Weights of a small mixture-of-experts language model, trained from scratch on English Wikipedia: 256 experts in each of 9 layers, 32 bilinear neurons an expert.
Below are experts of layer 8 (counted from 0) of a mixture-of-experts language model. Rows are named router (the router's row for the expert) and show model dimensions 0-159. Each number is 128 + 32 x the weight over its row's rms, rounded and kept within 0 to 255. Numbers have three digits each.
After each expert's rows: "mostly gets" lists some tokens that are sent to it at least half of the time. This comes from a sample of Wikipedia text that the model never trained on.

# expert 244
router:102119079128143132187139139173030142204105113109139156155079114105211031109131137112151111103101097079143175161081094135122110084158166123104103148128156141117109114120135101127134141136136128109068109088144152228106137105120191057072144167136151080098147183116077172125113130117084137170140079113115144092121070144100144120075125143135145125121114151123114136125133139135103158176165177151144147096166106135078089137128173144180119090162107098113076154127134123125136133138090181
mostly gets: "film", "album", "father", "politician", "School", "school"

# expert 179
router:185145107119151081143140125054176102017170095134176127137176081097141191096172138152127133088156159135103116122118131122088057134112118097134126067044133114177070155122145125153089114162089095055141100173145173100160126172110080171161161123176157166149121099152126122176115127102170124159127100070103145137106156161166186123135140175089111141116128149182153112130179134112139118092126139087091158170136093153146115124159123124158134111079164100117113164112096113148107104176118110
mostly gets: "social ", "heavy ", "various ", "modern ", "religious ", "internal "

# expert 94
router:104130199111176122194137135096115123104130142116187153096113152100131147113122149066133081114122093150139108119068211067131105092119131154120109116154137128064087108134151103115132157139091135126165084109172151154229147148071168119128144129120177114059122152096084099141121087106081149114105204124174099149138083106178135128160089126117140196104112124130115055086163161143113151166124166186130148122166127142163122101140117136150064102204135140137101103135151146136101072113154090
mostly gets: "season ", "Cup ", "area ", "system ", "Award ", "village "

# expert 90
router:095104062164147182127141148149136130093174141122127181113098124119169117134150119162151139126093100094125056152154100172144130171159085152080143108119178156096107129077086118165151069109144163113103133132160138158139171119165096178122140070091118125157177148196141123106121141117160114105112109189148123036147090196079151132124147119164093134078135195161073150139132148082159115064101157137087132080086128174143130133164114146107115167106147087082153053171109081092115125146162138
mostly gets: "“", "://", "of ", "Among ", "regarding ", "(\""

# expert 245
router:108099075104128102105081154117138120164141156114122072150131126114189164100156057112153140109141111128153118178135142101136176167153113119131088058126193155105130101107121129153129109095193164169080116127107106151169148094104192158137121106053109171081075136146104109203133167099194123171197132117097100141161134121160138077072135102108137087134161158184168127110112162110118176099136088093143197088090084095132103129090191154153093119125108106139103064140078139139149138116139142
mostly gets: "But ", "Little ", "Big ", "CB"

# expert 45
router:082078061126113100181141152131005161216119164102143129115067126137203015150175164137132123144173102143149129166101133116135124094160141151129141134176138120101114142147118137131137101133126166127053118130140141255103137097135175120111160122108155125099087139132105126116118148112090099124129128087143155101130093095115112110110138106096183069101108115145086126106106126125100156128192163138115103125150103100149099124133167136124086084144092086137136130153121142147151175099131140
mostly gets: "Ram", "Sam", "Mar", "Nar", "Kam", "Bar"

# expert 88
router:100114139078107100134127146095064129147132065144087078113168150139118110128129134071168181122149128189115165136140158148105102101173128090151117201137146172080059086106129144107118094124150120112114141109092095175117097162128196129114111111102153162154129165145125120164089155112180164161101104120151125118111161075083122102154065158158088079130097063136171122147164129106070153098226080137129129126114131145126160132086136118170192067159093123138155096161137171129137113070083182
mostly gets: "\". ", "He ", "She ", "It ", ".\" ", "His "

# expert 252
router:065049098138112125166132119167005149200067120134124153114072097113214133113139142155151090146131104149140120178102087120124127087129122134155102157152156102097112133135150131120140130103148163137047120103125131205112148113148222096098184150106134087085155184102115167100102116135038117151110109129116162107158085129107152089105132111105143067109107138109113140122146105098135158134185171156143120133150120157100071142140168151201091079108128107126133140125125139133143131133149137
mostly gets: "film", "author", "politician", "class", "guitar", "period"

# expert 75
router:120178130099125113084085147159102138098140127123107128141167120166094109105140088076190120091173145203104067199122091116138109144135107158150176098166134133113096135173170123127133128120141148160088132128076159175101168108165152147137102166081132146136138164119080168198037095098126095139132136162146129130109083123137150142118139089108206097153136143136050126077135183189147175157164072141129109115132118090169108088075096083169070160132104141155164127127122144162115153072090106
mostly gets: "Johnson ", "Smith ", "Jones ", "Williams ", "kins ", "Hill "

# expert 10
router:141160127122086163068160118129137053128102118123153100142169097140195102085114114120098058087149098114108112092126140137114145170128092138128053100122075158093108137132156132086167148108077163088131117170123096140166147161202173092143135092164097144212103162095120137173143143066094130116096139175151142182142164088175107128159150175129153136075138128118122150182109117099113132109056094089147177064132088147144173163143170181084154101153132064096104131133133095141105156139137122
mostly gets: "\": ", "GBR ", " "

# expert 190
router:112148153104084100180123154171141131097162133126147135127097137156154201089082142200118086087122158154151093145136144126120113081086165163162147142163168123134162162153107161057097136178128146135145086085030101128119077155134121094097123150148196164106150156150121163127168097172102154136142169104143132168167085144112078159117058089095111097081162166150094105135118118181107159122094122137113077114125123148173114101121103172113159141111117101182139115128048111055064116113166128
mostly gets: "—; ", "wor", "evidence ", "%; ", "Goals "

# expert 120
router:106108081127144083153166126122112121105176129052122185155085077144178208123188141111099181092138151195134108159084147161100102150171165128103107131097117126136081148151186151121079117144069113100111106149189198159137175163136055100175159155163153135106122155121078135157065138119177154118074172111151105078169168122108141105114105131099150078106141165151169084110145133154136121124166122152104121136107096144184086136132145116134087083145108069095100108118124127162131096136108076
mostly gets: "social ", "white ", "legal ", "small ", "human ", "economic "

# expert 186
router:105197145130103105161165140130122143126159176121179143129097108152137170153096093147178008096123113117125101111090120105163179159107185185131138112101111127130115160110127143104125128134110211106132101093068119156130076167138088159122101126116114146136108166114121094180154149157110178128151143122132156217176068113107129079173094116126099022070127155184074122098130085168074146124092126150167119127112079148129084107137110128101137149132131090153118084121118128121099170133156160
mostly gets: "—; ", "%; ", "Han ", "makes "

# expert 247
router:172147101162119158093142158127118153101123135141169193154206124139162107092160110072082068147105153173116180185133102097156115209175141148111080143162092095110137108126151115190194130155125135090156162109097139130147151130160105134139129121105128138144068127142124118101176152114077136124111112108137110137157091051154100100114092165082104100129115117144100103142117096129160137102030131088134131200165137167124105131094202154069189171181112154122091075143146155094114130146094143
mostly gets: "SWE ", "ENG ", "NED ", "brother ", "SCO ", "(\\"

# expert 144
router:114112100100140083189125186169102114140109147160100172128170161166154094091124141100156164052175161176126148151072110130151132114117115201144106124138131126074069156186147164119117086083163129136077111113068130187088120102126147168134160089090143105090124147107093118174058152112150084130110121123156117125134120120125123105107137112100176086120131159134133135123113136188166137177152107191137114110121107083158073122104050079208104118157112155148134104101075203172119145124127085
mostly gets: "ville ", "abad ", "Creek ", "burg ", "ington ", "dale "